From a checkpoint of a small mixture-of-experts model trained on Wikipedia: width 160.
Below are experts of layer 2 (counted from 0) of a mixture-of-experts language model. Rows are named router (the router's row for the expert), up (a neuron's input weights, with its number), down (a neuron's output weights, with its number) and show model dimensions 0-39. Each number is 128 + 24 x the weight over its row's rms, rounded and kept within 0 to 255. Numbers have three digits each.
Before each expert's rows: a language model's description of what the expert responds to; "mostly gets" lists some tokens that are sent to it at least half of the time. This comes from a sample of Wikipedia text that the model never trained on.

# expert 3
It responds to: Latin-derived opening pieces of longer words after an article or conjunction, such as con, sec, sub, per, in securities, surname, Consultants.
mostly gets: "In", "con", "Con", "per", "for", "sub"
router:123085142151094127110104147129152126155143177084180142146165149110153114139195131124122129085115147118156116092137151106
up13:120071128119128147125117147103136125165103130113150167157165108154143108159157152134154121154117095093129137122117138104
down13:179147127103144167147125107134108104138127090109130148151137101079153083128127158140104089111135138140124112104110107143
up14:140076079136125127097103135140113141146129145145117156113162136163119129133146095132121114128114162149133116133140139122
down14:127150116131180102164120158129153151129172115123121149168163102148067136147150156082139159118114131106139145102133119148
up15:083106109159166124110149122144118097155133152139073116153146139101152081144087138102147115137083107131132148104135097123
down15:175117130166111167129137161100124145149124148146146165098148159094100149119165182129130160091137142154150137111149143132
up16:109105124169101077089118115159148118122167133127105118132162123151119162162110133131132109118107130147136129130116126107
down16:141120122081154129156138099132179175139147153113138104141113090125105149116104130136131133137117129143104160098109097091
up17:152146129153094178115142130114143141199166143040159174124132156123113128134108155134140144118088154139130133153129113130
down17:151093161112124141134126146132098120143102147129088139126146104144106106171147131176153113116102111131118148093166116126
up18:130113109152137101122111131148157138121088126131153115135116153122178139109134120126164142147122118134115095106151082090
down18:138126146108120148134128091113161112125154104122126141127162099125155130083157144160135160130080081136148100097168125081
up19:174107152172092102137133159129148120164128157155130157140154112076090168128158167103088114131100130104144162152123110138
down19:114127165117132170178123140117103131148148131116097107136111171098107128135136129146126164132129101114111127120157085121
up20:100102154134067133114138169133166136159147122131149107157153115134134160116159130140117079138141148123135093108124121125
down20:105099138133150153130159155135140149098135122130137074146161129122145156115081136189152126132089125157117101118137131140
up21:147133175153106128135126125111090123140120102119132152169097174119123116131152128124171095136099161193127133157123140097
down21:102098139100139149127191107131097132115155134111121119112113186122116133156124149114194099150104121183118175136080145124
up22:158089072068150146111105131134159098169111119104156147126154145104118103112114173082123135147137111163133124132125140165
down22:112143137106127131115118118098074119131178113099125086132131117112117113164148109109122134085088096099116155127139136136
up23:127092136157108125160139127141145101151139161146143168121118131104123120124135140117156077108106167097143149093152164064
down23:160118121171124124151175122125088120154152108117134137102099118077120114103105128122161121130114129141137142117133119116
up24:134186120142141072121108136167126101185086108066120138117131112108133102130148127193146120133166131144132158122119134136
down24:103117072123137117142166117084143138103157143167084160100112139126124090094160121098106118113148127111121127128135080108
up25:155109122128110116115083113157075101116161152142202166146153135113112103131130156124073136127135149170126082129094135106
down25:128144145145152119124107117139077120092130118170146091117122131120115111129125128109128140136142107147129116170150193142
up26:160116155093107143132105120119145144138105162114167123132129090139168130121122202111137120086128188146101155126131122087
down26:125140162124084123136140094110140088122141126142097163100144108128150146153096119150143113165156104138144150155123134111
up27:152136147137132149114119118114143114143153105110179145087087113118141127121143121134159084096132108104178106095172138133
down27:111103146186128118157140069097114122138108150117133100100133163089125102150132130111117103128126140123125147119140133097
up28:126132137107130118166125128124146094156159109130130156102133179101106086099127110109141136114151076062193101111099127082
down28:159126134115116151128159118136144137134165101104120133103141155077074124077090153101111168157150089161093127151081133115
up29:142151138138124140100102111103153143157131137100146160128149134084130156167164157104157110131140152132155123119154118128
down29:142117120112151114103134132104136146115124101126120099156081139163139144121061137128129114153125106159114139179118136071
up30:130077123152127116132112125170155143130080158144165122119133165100110120151160118109130132123117095134137114103147136111
down30:152131133122133120120167105153106127125102138110150079111132148117093093137117136120141132144095111132144134135146129115
up31:089137168128153124096104128119149154156122139130110096139173153130117077176190111113124078121100125138130142129185154152
down31:115058119118156167144127151172151115128130104148180151114121087149130144156136088133160122119153088091107129132107155116
up32:091113103129112128130128156163095161130135128093173134117096139194114140144123142123130148129148135114108105118163115162
down32:115137100130142125140139151141117112115170143138108099099126121144099108124099128142134158110120099129155133132145116113
up33:122128081114087126128110103128154152159122138114105130188173142127043114101120106164144116123096148129143105105141111120
down33:150110155149143148175135135145177087145127137105135095159129160152109100139162112127117140102095138118110080142125091137
up34:133152127113127166099118126141120117146138123133132143137133114097124145106146143128162156109132152126114104097096087068
down34:073146158103138177117158114140149126101129130129140141120117120080121114185102184125163140134132161155136139107080123148
up35:109076136121158117125113142129163157120123141066054159161159115107143102139156126109150111094119103104165133081120121118
down35:148159119122102080156115138116112115136166127136107128160128142109148112105116116074163201119096130135157087132106126064
up36:097092143128136102131110125161159114117138111138090075162144140146178100155170103102126106130086118117142144108115113129
down36:137119173174119095138113129132117164133101107125128113108118119131139147111164106137155115117129143156119099146107143144
up37:115103118094118134106110107170081103133184154125097077173106114125135125182140112150146134088146096174100139136136157099
down37:147103138133147127104117128145161109133118141118078137126124128127177158143168143107093108132133125120148124126113178145
up38:100111128134168124113126138132108141124105111091126156126136143137152133122176119119122084083173081110132160112120143183
down38:137099133111123134129156134172113119103124133146158136117116123122085066109124093192131134176132105185121104100115134133
up39:149183154156070103153145053108179145131160152124120150129116131090149131162112126139120109127128137156151114114112113139
down39:098103156128149146066119132115112124143112131166127090137163136147110168136100145147152196136163169093134088097127146081
up40:120108093169109128177094124141111102180153150135160126136138165107148133142149119126122159134136162148119102114113125116
down40:129106142092159120167139134115119163133124134124112137155113114172159108137160144060132132140158132137112077097159105106
up41:120068135128110144123088082118114108158128157120106123124159093133134119130145172092125122129149143148119104189128161118
down41:111088155159130137128106110098116101147108152102146135155085135085136149171143144122097120106131122083152089131097129148
up42:111132123141139131154078127117152108149132139114137153139123131069121108143185111129122108186166130097153135127105134093
down42:129158159128150162147125123078143086142090151110121152144110126132083118134139152129153081174144129131125146080143146103
up43:151110140170121105124106130147141130129148114114168140122156107153080134158163115145147150056140132116128092136085145076
down43:102156130117159146162148165150111137099159122151124171163112144147104144110140146138188096078137170154132095172104113086
up44:107095140094078152133129141121153124122135146114113117146158153133121131149113131146107130149134121130150105131132134143
down44:178097103102139138134158144128089127124134099105122144148154125101157141122188161140122145116136161106104086140133126147
up45:124139137116112133133113161120123103157138155130143165126169110099115121095115075097086133120140151101219134097168116126
down45:088156148103150101134164140128100094120126144126177131067142122155152105147159122148153147080193109120186142115111145098
up46:112135144130148121133109102126093127128149146112099169117131123083148170088122125081134119093118176116131077134178145115
down46:097120128098127142131162106115128110116145121122096152080095147107119122124119086112109143137117190105133079123146117092
up47:103137092147141160122102104118143128136179123125114155133192120134126157114168151138142121120101133103147124143150161125
down47:100080122136167130151144136156138125117093116112132120089142106116113118085125164084130128161138173101119164142145122126
up48:124152094121080143169103124174117128121133136122146149111124150135114075077140097134125134125122078070136117133141145094
down48:128137086135146128134146110119170145088130122140105067099130138154166137128134132118126166103089094086103148148113097137
up49:112120105153154105124134128156156122126170196138103131175157150095184161174134090133127123080156110119169119118144134121
down49:124093113091181130134148132136111137124134162091088106133120114091192142138091114164128157113129116100115085114157114108
up50:126060122118102141106115140166118117126189147155124135170095121117129116171135083149132134089093102104169115123159125159
down50:162081153103132141146124125134139121117124108116169110128107101148182097156117092123120152130152117189117119144112086111
up51:083131114159110146106076163127135116158115135117133130140149110123114120158125127138137093080180130108121149168131159089
down51:117145140180169131137108123132150101107137112145127099104110129153119139150109131141113120169112108136133158143125151125
up52:155120123119132112137107092134124130152123118118126144135127101131130136135141119168123135084115136140114139144182140112
down52:109129137150126091149123095109114183132129086100159138119133143149144169141132150140103127078111095138100113120132135151
up53:175161148174086127100126161083133131141090091127140111146145150107157109103148124149136105102122130118128146103135129107
down53:104114098121126143137106151134108158127132114130118119108097121142131125151115144131106136127123122142125118111158146138
up54:134138151137128101112122150111144154119124071129198114174136126162095141126174111159144150102092125132153108130187149140
down54:116142151146185115150128139129142164147117155099163068158107106117115144126113152111154127114143071117137121139119137121
up55:138138132093065083138117185112166170139122157134138123121162133123084111114130115054127133098089125124152136104116085119
down55:125179136101137134140129121130158119109187130150097134114141161109145129113094139165139128103122129141138162138129152125
up56:154131150180126150127105142131116121108086156157131139142135129111123150116146112108105149141116155089138089155122136113
down56:111110103129127164138085134091118142109119113151092102123155132160125126142117150141090134156127144143130164110123155103
up57:122124150088104157110103134153163118115093138145120164116135127140142103132146115115086130103165147094160168126139124153
down57:152148124126136177126126124134151122122121103114125155094130121153083105121166091143116153108111131164160119148107145147
up58:166087145135137112104134150129137150159095121112126153144109106117112116086126139130150128094102156126154121115099103140
down58:135073137119144153128173118148094177147143158084133164130133140125131151127162129150113117139143129095161120088126100135
up59:104095138164129139131114149083156136129128144107158108109133140129162158165106119139135083133102194099174138151136151173
down59:180110177117171124133151142093113148125134118128146115107137094120173114146129132181116128132131150141139156134113100100
up60:146124166169102173092131146124144143128175128157155133105164080117106138145169111131173132092121099123118118139102151128
down60:118137118137152085153133098108142158127123147155111106129107119160131100128116123144099100092151117125149134118100156162
up61:096168145118110110108106117113134138142112112081146150118123118095125139108117090112101138100130150096122129148142130149
down61:124141146149144148134138138110128123114125104110108120123122107106174161104123157131136142118088157109092081147111126113
up62:108145154156178149112114137141147123119107106086166136154137129159096121149122123176116118108152124156168143154156144133
down62:095125150159156137141117091139128133118140115086144129113120110139118129137124114144113121121146130186133160123137162123

# expert 21
It responds to: Opening stems of verbs taking -ed or -ing, such as arrang, inform, poin, plus given names and name pieces like John, Mc, Har.
mostly gets: "Mc", "Har", "John ", "moved ", "Best ", "International "
router:133101109125089099136099110154112143160150148057148140171177170135127136111183144106144109108125156109124140102119169121
up0:136105133161107165123104110137075132161168137082153150102137145130085104100155129133088100128119109168131154129143138140
down0:124085126124132137139145111118063095120105117086081086101088122136049136073101158153110161143115118161121149132109119127
up1:156105122135095105117105099130173093112158102149134123095113136152119127110144130123085112146087111160144125163148116128
down1:156099133141140163128117132116131132125106174143111142132116114127112128101136059097102132127118143116145154197131137104
up2:139143140172133148134148129182079122123093099117156112116158125113155155163137089087133102102157153142116147148120150137
down2:129117150123134143161173124128124183159112123118095148119111147108150143144113093156127093141150134141117116151146155190
up3:134129152150161091140136125133097132117208144094123117149173137115098138128145159159126157113158130131102118141134132128
down3:132134121088124108157167128145150119158164166137142083106103120139113124141106140100095120119091163125182111130135171115
up4:107135141179067154125115115135124136153121128114128110139168105140157122146137126119111129117143150147110118079091121184
down4:133117163145151107129151111129128152097083145150108102081132121133165098139090117142135135157120173170143081137126111153
up5:103116130062144089136129100158115134123124166147149121135152091122163140072136127110110111138138106134095100118097136130
down5:119108140155096182097163108122143124104101123140121110154114072148124074120123156123157151128121132107147138119130144139
up6:105117100111161094142125106144124112120144102136116119157126127105168159123152078104112155133131128111169143116147131107
down6:095121132148123084109151138080088127090113132151109176093134141131173136106140139113099121157107130126152156158133151068
up7:090107050118107127100134138145128118149090127136108142133170102161109092111096145101161116138097166102149108104147090124
down7:125142126124129151142139149098150124133104129124109113138096120115112146141126158134153088138094146125156124097101126116
up8:114171129161169138138101141135123157161127183072134154116144132114100145125106153182141114109185134091132142128132121127
down8:147168095136127120138127147127097109116112075140133142102120164095147112153114120102132123180143150132149174110185128101
up9:128146099134112115133146082138135133140131147120080170137099123135168164087122146111125119131103162130137129146150126103
down9:099137172146150141126130108137102085124162129145076097106117175158142130149122109123116085101098132140173151146159134110
up10:122120167103131123140166177142112124153121102116137131170140140127124111117138165075100125130125120122096152161145179129
down10:121110133117133123112161133137148102107135145116145137118072120103142127098117182100035132166132145144102128104111172161
up11:108104132137108119161157142098131111141145121078160139125125077121144134125148111157149079103118144148115147132087160160
down11:161146122114156137165101137139090110164116109112137114115124147105140087113161084112104140126094159101119079113128155137
up12:126136137128085121149106129148157108128127088154115137101099125139081184117097154112118181122160196103148137108132144107
down12:107124139135113090110154110124139108107115109125134148117126091114086102144120154162143125101152135104119154083116137154
up13:118149154136078133136136095142101152159110114113139126157103130129133100084103144110136116083096188133111108140183139148
down13:139163108160118138142160112090153109111114073127124170143125111063113145167105130135180146122144126144100128174183106112
up14:128176167106108115120110153130120108139123111140133129116120143150131081147108153096201136092112113100132109155117107139
down14:126134165073128149119137098112142120123138096126152141126152147166155081121094179127165135108123135130156110148102118146
up15:138164159099111146116110100089145147175144113114153148149104140083058134145188135126169124110115136155131128117086169175
down15:106119091119137112134157115150100138096108151140065111145126146075144103157105131132149105091164138119130126168127133156
up16:082127135151125111127122118138141148142148136127194170142156132156134136210150139091113131119128117131160158145129146117
down16:108139157104160089097134070132104166129161135075131116121129151148133123131097128141090134126090108126123160138097124090
up17:156137122108109111118076153099115095164153119127168128120141137161110080105130103158120112102155123124124099134133173169
down17:147145133105137153128126116086118162125126121124140120180146114176075105110135122097129145092201136156136144149137134099
up18:132095131140088100123125110118155150129152088115116160109128092119139139156112129108099066108167134145106124124110138124
down18:156145149080158137129132105158130143097126097124120096108170138123140144074080112128140105109128124146123110123133115113
up19:132156081157154125122136103119112114161117128055092192148172130150122117136127121107159109079107109129141134124130138153
down19:136161149157135121178141138121142114126095142154122147145131088128128109121117128121119130087094115143106139141159114101
up20:119114126118126128124118126147156091129148142148160123152136151179136133144136170098179138103157165162144121119131142139
down20:151148143124127116096142138120216112107148119163145129110103152146081148092163111144065134096147172144139122109100165156
up21:159138124133151136151090054114115143103120134120127145126130111135129090142152115120114131132155129107130110136159107123
down21:130114113147129118129147184092117154109135099159146163123156139158099160114139109118092118108119117162099125153146150171
up22:126135142111108066144104159147133145140122146171061092077167132136127109152163148128122137078154091111166135127128156133
down22:143107153072133131137157137125160126079132109152104093118130105094106153126139122149082142140122110146141137114114163140
up23:177165143109117134130121110098117109133120096115106147119166145119143109096169124130092138151127154129127157127113132087
down23:122123132101161129128128094130104084153142133081115145138152124150164151163134172115146135139136142145142141125114113116
up24:147145123156117142134143099151109104087130161164179123170132167088127145126148130128142103152125190152155105149112131145
down24:127117112149142126116116192135122111090151117174139113096097146128161099160139132110130157128122123116110136146135069132
up25:110124114099158105146117086118173143118081119132151164131126148154091159109127096146126140156104123115101107126121123098
down25:152139121113138114154153122102141124125123098094112103137143133104106115096093148142100143138144158136087118084134109103
up26:133131122110089107130154146128148100164106171111162151155148086143126151112125114133117145130123158102131177119144161108
down26:140175120132142146154158116120125111119159171144133170128102101131082144113103154126086113159140171081113116123110135110
up27:100175111191155152147111102116107141166108074061173107163143148129136085082140182103108166093132125126094153108160142141
down27:089159075149132110122143152111088142125121099124168099135137168141115109124133131172132133150171131125144093134157099078
up28:137126134175126112145112128108171140155150144121124162102154095174139172129121113082072126178109115096084137168157110122
down28:109114091116132130149112173091129092134125139134117151134134113138140111134139093097117128093127110151142114138103141091
up29:095115099066115091071098082111127134062122094155171112124126157135112142121120171124137129100083131110134094089142137136
down29:061125187163146103095102132087136125132128142139154117114112141159147112167120145129127186169091133147102083153140112138
up30:149135165122104089137103111124102132126142102117085106145082121162136127106138150089111138101100149125144162125129152131
down30:144102145091151144115146118130119157127160116132111122118134127130147195193121102099129179164144163175114142135123150143
up31:155095127129116120107133105162112138174172134109093152127123127148152096136181131123174094133135166146146126086136090110
down31:115111114134144168146109114112144129099077129140140116171112111169107126099107103183138146120113167065099138124103139094
up32:152154091115146128104151160085122137139127203129157153088112163158115111164188116116116115093135088110155185118149134137
down32:153134147106107171128150113134139099141106148122154124114154169115141123104069142166129072127138106098134153116116104126
up33:108145110107088118112149134157114122133181164114149149143106163099113135106136109105113145132110171069101140152139155139
down33:129145150118109130113149131146075122107145124172123115147142162102129123152108127099101153163160130153128128148177113131
up34:139136138108113141118136146120126139115123148137098162169115162158133139148124162144138123158107141142170104154150135154
down34:135143146143192151156144103129115126135125119118151119153119103119125161158150174150132170093120175195148112141140116142
up35:142121158141170126122095114123104126182125144116147136133105130126091141133109126150135140141149129137190160149132111094
down35:153106118132150153114105122111125180123169162166122143144153130158128070133154187147130195086106080126143160142137091101
up36:128135132086169082142141139135133109142181178119110071143132130133124135129149081132113111162094140112099076130118140160
down36:145120114101140130161147153138101128131137156127110104147124156125133122080167135167111141160145140140128115124125107135
up37:202110099165100127156101104138155136136115151131131120073134136131127144142133154159077125148111118113085109106098062158
down37:115162125134141113151138097071165103102127140165097159098148165120080123109138083123123162128085167133111107115145136116
up38:151129172122113148133130123145105098149135120144164137119122161142054103105170171156122158139165096115150141106108150079
down38:130154114099118111087173141158114092102167117138124113134124129106081117144172156138128095071125127140135131094123117109
up39:137086139132095116156127117135136162125091128084148140164152144095125166117092098107173136133107136127153139170109160199
down39:118123102104101131177146181118142076148150116141110103157105116126150141163144132132127086138104108149136113141168124109
up40:093113136139114136113109133135123159118073107135137169145181090109118155139120093116088121138153117145131136120109122134
down40:101126100134154133181153135117139138135108152104152162123140145101137137147124144143121116128091111150123115169089158166
up41:125140080114080085125117117131118162116073108135144076137173106135118124142127173069136128106132143134107104148141105118
down41:127107161113131140120104108122153117142089154123128145095120168115151099166124100086079115163139098134169111079100143122
up42:143157150109128115141094120152132180138090114098096130165107131151145161128131106115103123118098129147163141115130142104
down42:128091121123128132165142090163117145129150129129130147115099120147151148114124111129170086155117114159085100166114144070
up43:156093146155135097131128111127139105111148119110146116133140149109076145156134158084175135110107173126121110134131129114
down43:111125136117154142151136158106146148169156099109149127111117144150106093119110148107150152114063164141137133097107127136
up44:121109146126139114147133129166122177115124110139127124127160162094126155141115129101165131082136098099122146121118159064
down44:125148147141102134126174115116095107109119146142176127090132117129128108146115143125172121140187118106118105143133104105
up45:130127135150168091156137126134143112168149145124131142153138143125171152096161123124158137136074146116144121112153124091
down45:100133156130063131142156147120122114095128172140117131132137149137115114109155168156131131142133149107110113120155156091
up46:139194137160080119141115143122144158142166111150111088149145110163159132148161095109130101120128165102095134096104127121
down46:111120124181097102142142076139120138114091135126125110112129113146151159114096095102143130153116145120108155113101087118
up47:144150124153096148131130156138117113108098123100138141158137136143143117157140163127129119149130135101093114109124128134
down47:148160180123170145123154105127163143127126148125121148109131134090160152142103085158113176129121105112149115100135136133
up48:081144116130106131150087153128112139145167109121090140112120136131130150115157151157135152156120116138174124133096142133
down48:128108178122147131148139125114134139139155132110143092127142092106116091111102137126113112161099142148113152150124122169
up49:155105094136105097130095043113134119121105110101084136137160116148143127146149137126152116164096134114070138163177144162
down49:110121123101176147137139147133133142117176119125148109126119147140102076135159130121096185116128129098138130110134138145

# expert 26
It responds to: First pieces of capitalized names and titles: New, United, St, Mar, Ch, Min(ute), Dec(o), Kor(ea), and Democratic, Academy.
mostly gets: "New ", "Sh", "In", "Al", "St", "United "
router:131113116137080121138106144161120122156154128052178134151169158147117154135164132088146125101133154125154158085134151108
up0:116112132124099125132131113119146139120149147120151128139139167119120092174100098107113138124147147124150117173102168100
down0:096113131097122134139140147136150152101131149147168106136145124180125133119152110096136110129129135129109145090094123121
up1:179124123146129122151127126122126109108130119125122175155145185122123137120121130141102094136082122139158134120159090129
down1:129107113109123130168117131131118115135165108119153124096128136098121095137123118148115139158090132118103149099136147114
up2:147121108127132141123123149121110157137115140110128102110096130126103116095145113104103127141115133146090148147144141109
down2:139115142126117128150119120112101157135104074118092071125077150136133107131128141126109141162132153144119136159168111130
up3:171094118140143121147109101170151146138147143107154162137121116132093140147111117108141103095164144117155128162095081151
down3:156100137160142130118129130114133121144144124109145147144070121098099175172100137105112149109126108134154143110178094126
up4:118102143115145129131135162122093136127085115091103106120156176121129095106149098100155128124109129089115165150118150114
down4:141128139127141104122148128116157141124121135148088121107125147117129091123122155116126118166125094146096114178113093155
up5:102110118123132122153104157155158147124093127095140109175117161112143151136111115137118148159131114112106141092130125163
down5:133123099107172101139109150115127113122153132145110125102114138125165081129123150109122114141127155177105107111130117150
up6:147109162167133089096111147151108174114111107122166125165123121121166151134150166078146116133154157129121117157099129134
down6:171116100090160140150118121151127116126142135145089129110135147109153191124106101147145133172115117108085117086165151159
up7:134109136094146112114105119125105141164143111130129147180120144123122117074095147147184138145125159145136077128106107144
down7:114117117124143132127083113133099095126162139106124091155156101124146132163156131111114124123138096124151164141137141162
up8:126118066117117101141122147160132165100091170143127127124120083167109102141134129130172112141163106130108083130122168134
down8:117148105121161150148136130144150114092163119114112100136120107112127131150162101141105157127130130133092124125114118169
up9:124091147089167134125120149147163163110090138137119147129109113123143148120118102107119169108123151140091149122163160146
down9:088124117119136135126101150127086077104123116132141120125154154105078122133126154144163118151167122088113190161081125109
up10:155069121105095077092128126147131164103155116152096139117177161152112120179173162109082121136109123115130116120130125119
down10:167116120086139120127146132132126174120138127120156128131134123111123121145146136101109141120114152147074078109119151107
up11:148163122106114112145136180120121113129087133136129094119131163129096124127132178113114153164147100075112089104145122114
down11:085134147148134122121143138144128133097149142114160104121125149116126122135140128136111129106078106150143163144138099114
up12:151112090147108128135081120099112134133092138115077124150122111144106103167154144067146156128146156144113096104132129099
down12:144142116136112136115112129125142132119124083147144153120133100152106184118081102076153128127136110114102173123159113120
up13:152129170144098143136118136148143097146133140148130132154115127137097175138135102124149113187106128111156146123107146171
down13:133123145099094133164145105111168097147135119123136136126121145140108124126138125155134125141085125085109101168147125146
up14:133126078082108173127106109140182126097114101130123143168120138124167115137155110089103122091139138191121168166134118150
down14:159122148094139135108143121084145116103133113146110166101141143097150168121141142125098152161091193137115155158140142131
up15:138136107146165083128140097140120154131126122113091124178092097092122129108142096138141055157149154126087147108144125092
down15:135140131146132143132144116110133127127128161111099129089095139083098133131123103128149107142144125138139138142116079090
up16:168111164124131107163118129155147121107113117128102117119112126150187160135136130074131150138143097114130090116128152147
down16:126120143098134114128160136184103120099103126138149122137137134144148127096145129155154152136108119126156130179117133160
up17:099109139112149136130121117145147116122084120134095132114117133110153097094125098122144149086140138152093161142167144160
down17:119135126107158132135136152113146113116134139126139095170139158134150092141167144144139128122165134145109107117136153099
up18:144070095123115115148087158150158101120142166129126166095145126101097121149128168157100103122133147151156116144102157157
down18:127148146116094117164164158119128110136153142119155109109148116125083123094114124141119080122120176120161103132118130163
up19:120136161119100178103128105125160128139093116108119139080123153138131146123115142140143142125142107123133142137146139188
down19:134095100138101182140118120155129100089133118154134142137173136122117123116116140143154148086170151132129108145194119134
up20:151113079117096139123111120151144112093136138146127120110133104120093099143143148127105101123120128140121129118172151157
down20:155115140132157120117141121107121121132100137131118157110131112139127107156082168108137086170098148135161105142082082132
up21:138139094118138129097131118151146152128136125122114158160108086116109130097115118136159120150144150106122151140147174063
down21:135126130132092123102150103120126142130134128114115155121083117129130094110091148127140122114144124141115189094127177091
up22:109093135139106160156130121133082156121125153099168127122153091133121125118102117125117094102080165099119095103109082127
down22:123148164158126128115153148138123138122135130110108181120150099166146092115125115155137115170157174173144131094091125150
up23:165162127155127143144136150152151089110124124147157154140119139135078100123142128119079126125120113111145120117126139096
down23:106142151089144144114162140150147131100114106137124111117126167116116103128104120143134122124102122138160133121172128123
up24:163166140116136104130124140128167109133168102142121102168130155091139142159121144118141149076103114138132182089075128156
down24:103122130116143113131160098143137131146185126092132155095101144096088106114122178110146136123131140161139134103075144171
up25:170141140137092088109147094105147075152122140124154145116132109128111126137142133111137109126139102137164154155147141096
down25:068140155128157178161126163126104136091124154157155149105139166154076143146139135119136136117114141124122100157140165144
up26:128103156092134105129130174101089098119143169157145094138127155105121130165149109141087115107134114084099154149170123102
down26:124103186110136189157115112104152158152138154099153146152168150135111142139127130114127116112114137165159120139131155133
up27:110134128140100119146116116121103141183138128137129150125187164138133088152107117111129108100121122136150121092151124129
down27:130121162135162114126145102103147180132118136099161113122118128184125105106131114104088137117195123126121154136067149161
up28:156102117105102094086134118171131062128151108125134113162127141107143143161098095105139125166098119126160144128119158117
down28:117101094128156166151157105113096115102124145136130105143105095132075158124168103133140144115078172145121090098115069132
up29:134108102155112100114140119094141100119097198125110130125109174120134123113132145163167105106110152149163147096157100151
down29:156153126089116171157110125117156164146182160128145120187111115131126091124138136137129120139126124076137120115155067114
up30:124132133080063143095121133105115125124091145123131127098106128124155137144100115141135116148136146103200156137133148148
down30:111089157112126136094125127136127129105141128133141138116145110112121154113138135145132148125111156100136155102150120116
up31:142139080106112147132100107169120090122123132143111122129101117143141132133131104084105159138154174144127096130177125145
down31:131142126109126136144123066121116089096104104093109091103097104171162167151092126133131135166157099127117163127133131111
up32:109147128146075098149097121145119175149093141131135116135109132079074114113140139097202130117121171142148124089138129121
down32:097127128141102140118154176138122092107146090144129134107145112152147166168174107122133131127098143104140110121128131109
up33:130088148168140140147114148148109129118121156130163176135123148130104122112153134113125187142145139134116126184107143122
down33:091145132125138122164148146125128135112132144109138133131139150113152178124112143098106144090144120147120125143134104128
up34:142163166131114173137120065154132052122119103170128093134139150149139113134101106107130167131153116113144108149147107142
down34:141114144134101104131104161130118130070141138111102135143103167140144118141106174128147125145104109141129111145141155119
up35:084179120137151142118134181131121088150124085138142124111164118115104088149141111134135125140084155101116160139140087125
down35:116143082161120162149099126096148100148146096106111156143111121140112104108130129112144140165108167112122098124146148111
up36:158095155145102115119104068145084125107127126123143128168124129126142120158112133111138169115145165139096160144126133127
down36:137116117151142124148162106118112091119116097127159121103103122155121175079125165112080152118149186120141137123106135121
up37:082118115101130172121093150146134139122158145212137153113140130113116112143148144111115137117113122147149156126137135117
down37:152161121133124115117131144140105167095121116145108149173157091141116122117115130119134112084126147082132175132098119165
up38:106165130154132126108130095162116140161056115082113132146118126160125149131134155108087142133126158076129111090147101088
down38:182155149123147162157160117136109118171106082132142111123147097113107136125132161123084175140141152115121117147159152053
up39:061135100101155109122143125123127098141114121095120156158126175155138138097147122147129128115127133133130140136116139158
down39:117118138125138145126130148117166123120150125143134125148131113134143137115162130109098131117154117169092136129131175113
up40:099106122123098128127107123140069158097144098163138152124154129121117186175100125183137147124121145126139079099167133153
down40:131106152110164107126173131146180178141152136116068146140138126119120125113146136142126098146146118121141147126095131154
up41:125175109157119157105112106095151138136096139105165117114122146145104183076103135143118150095123168137111148114146121153
down41:103110095126114139118151104106157087108122103125111117094126108129121155158133184141086118076116085119174106111154113093
up42:127106146147091120155110153173147146133114119064118091171158146150112140097125083122121096134106090139128171095134114132
down42:145090121101145114145128101121070102135147152159121119128133112120131126130101141120128107105112137116120143103136104136
up43:122075120120137183129148128098134108138144129108156126127157123062152121105155121129144101114140089130147126119130118137
down43:095076151151149151149124137172117109132106093114126106098121152120151166128072129124114114134141129078151095108124138129
up44:131117158136149098119138152192064136146120154118125130107145105148147154119147098149098156090127144156132158110152138110
down44:147105164145134146155153155171108127118129141123126103140143092109159136127087149175148150162108128131131175118112110120
up45:148147079131100171111098089116109152159174109107104141143108148136129144101123120122136096163140143132125111140176100117
down45:135125111145152123107121116110123125121099113140108087124101125122164123108116113147147178130148150133135162135085146168
up46:111108139125115085117137164158141089168154098109132132145079118106115088171144151122150101138155134165148182099124088093
down46:092162154140135124139101130125095133135096101123107131138116139119149150121139161099138105138115113108123134129117160146
up47:134127145150166146161090136131164153182128155113147113146112095170139132121116169143122107082131151124172132135173118132
down47:110135134142146158162103103121116142130143142115088113109136111107083154158152116171134154154096125137131168162114131069
up48:145126105105143143093148101170116100129125125144151117106135122127133130113141108086132170146157131095140145100113134135
down48:141087107107131131123161153161090067100127161118129161110120167101143118146111127138107146153118128069127167139110110169
up49:150094151163123129140125131120129134156135138118141130172133123094154146138143123160118139104130103158102109129084144114
down49:110106170126133120168139094144102145118130138123153123127143143131135131154174145121102118143137135186157190119118113130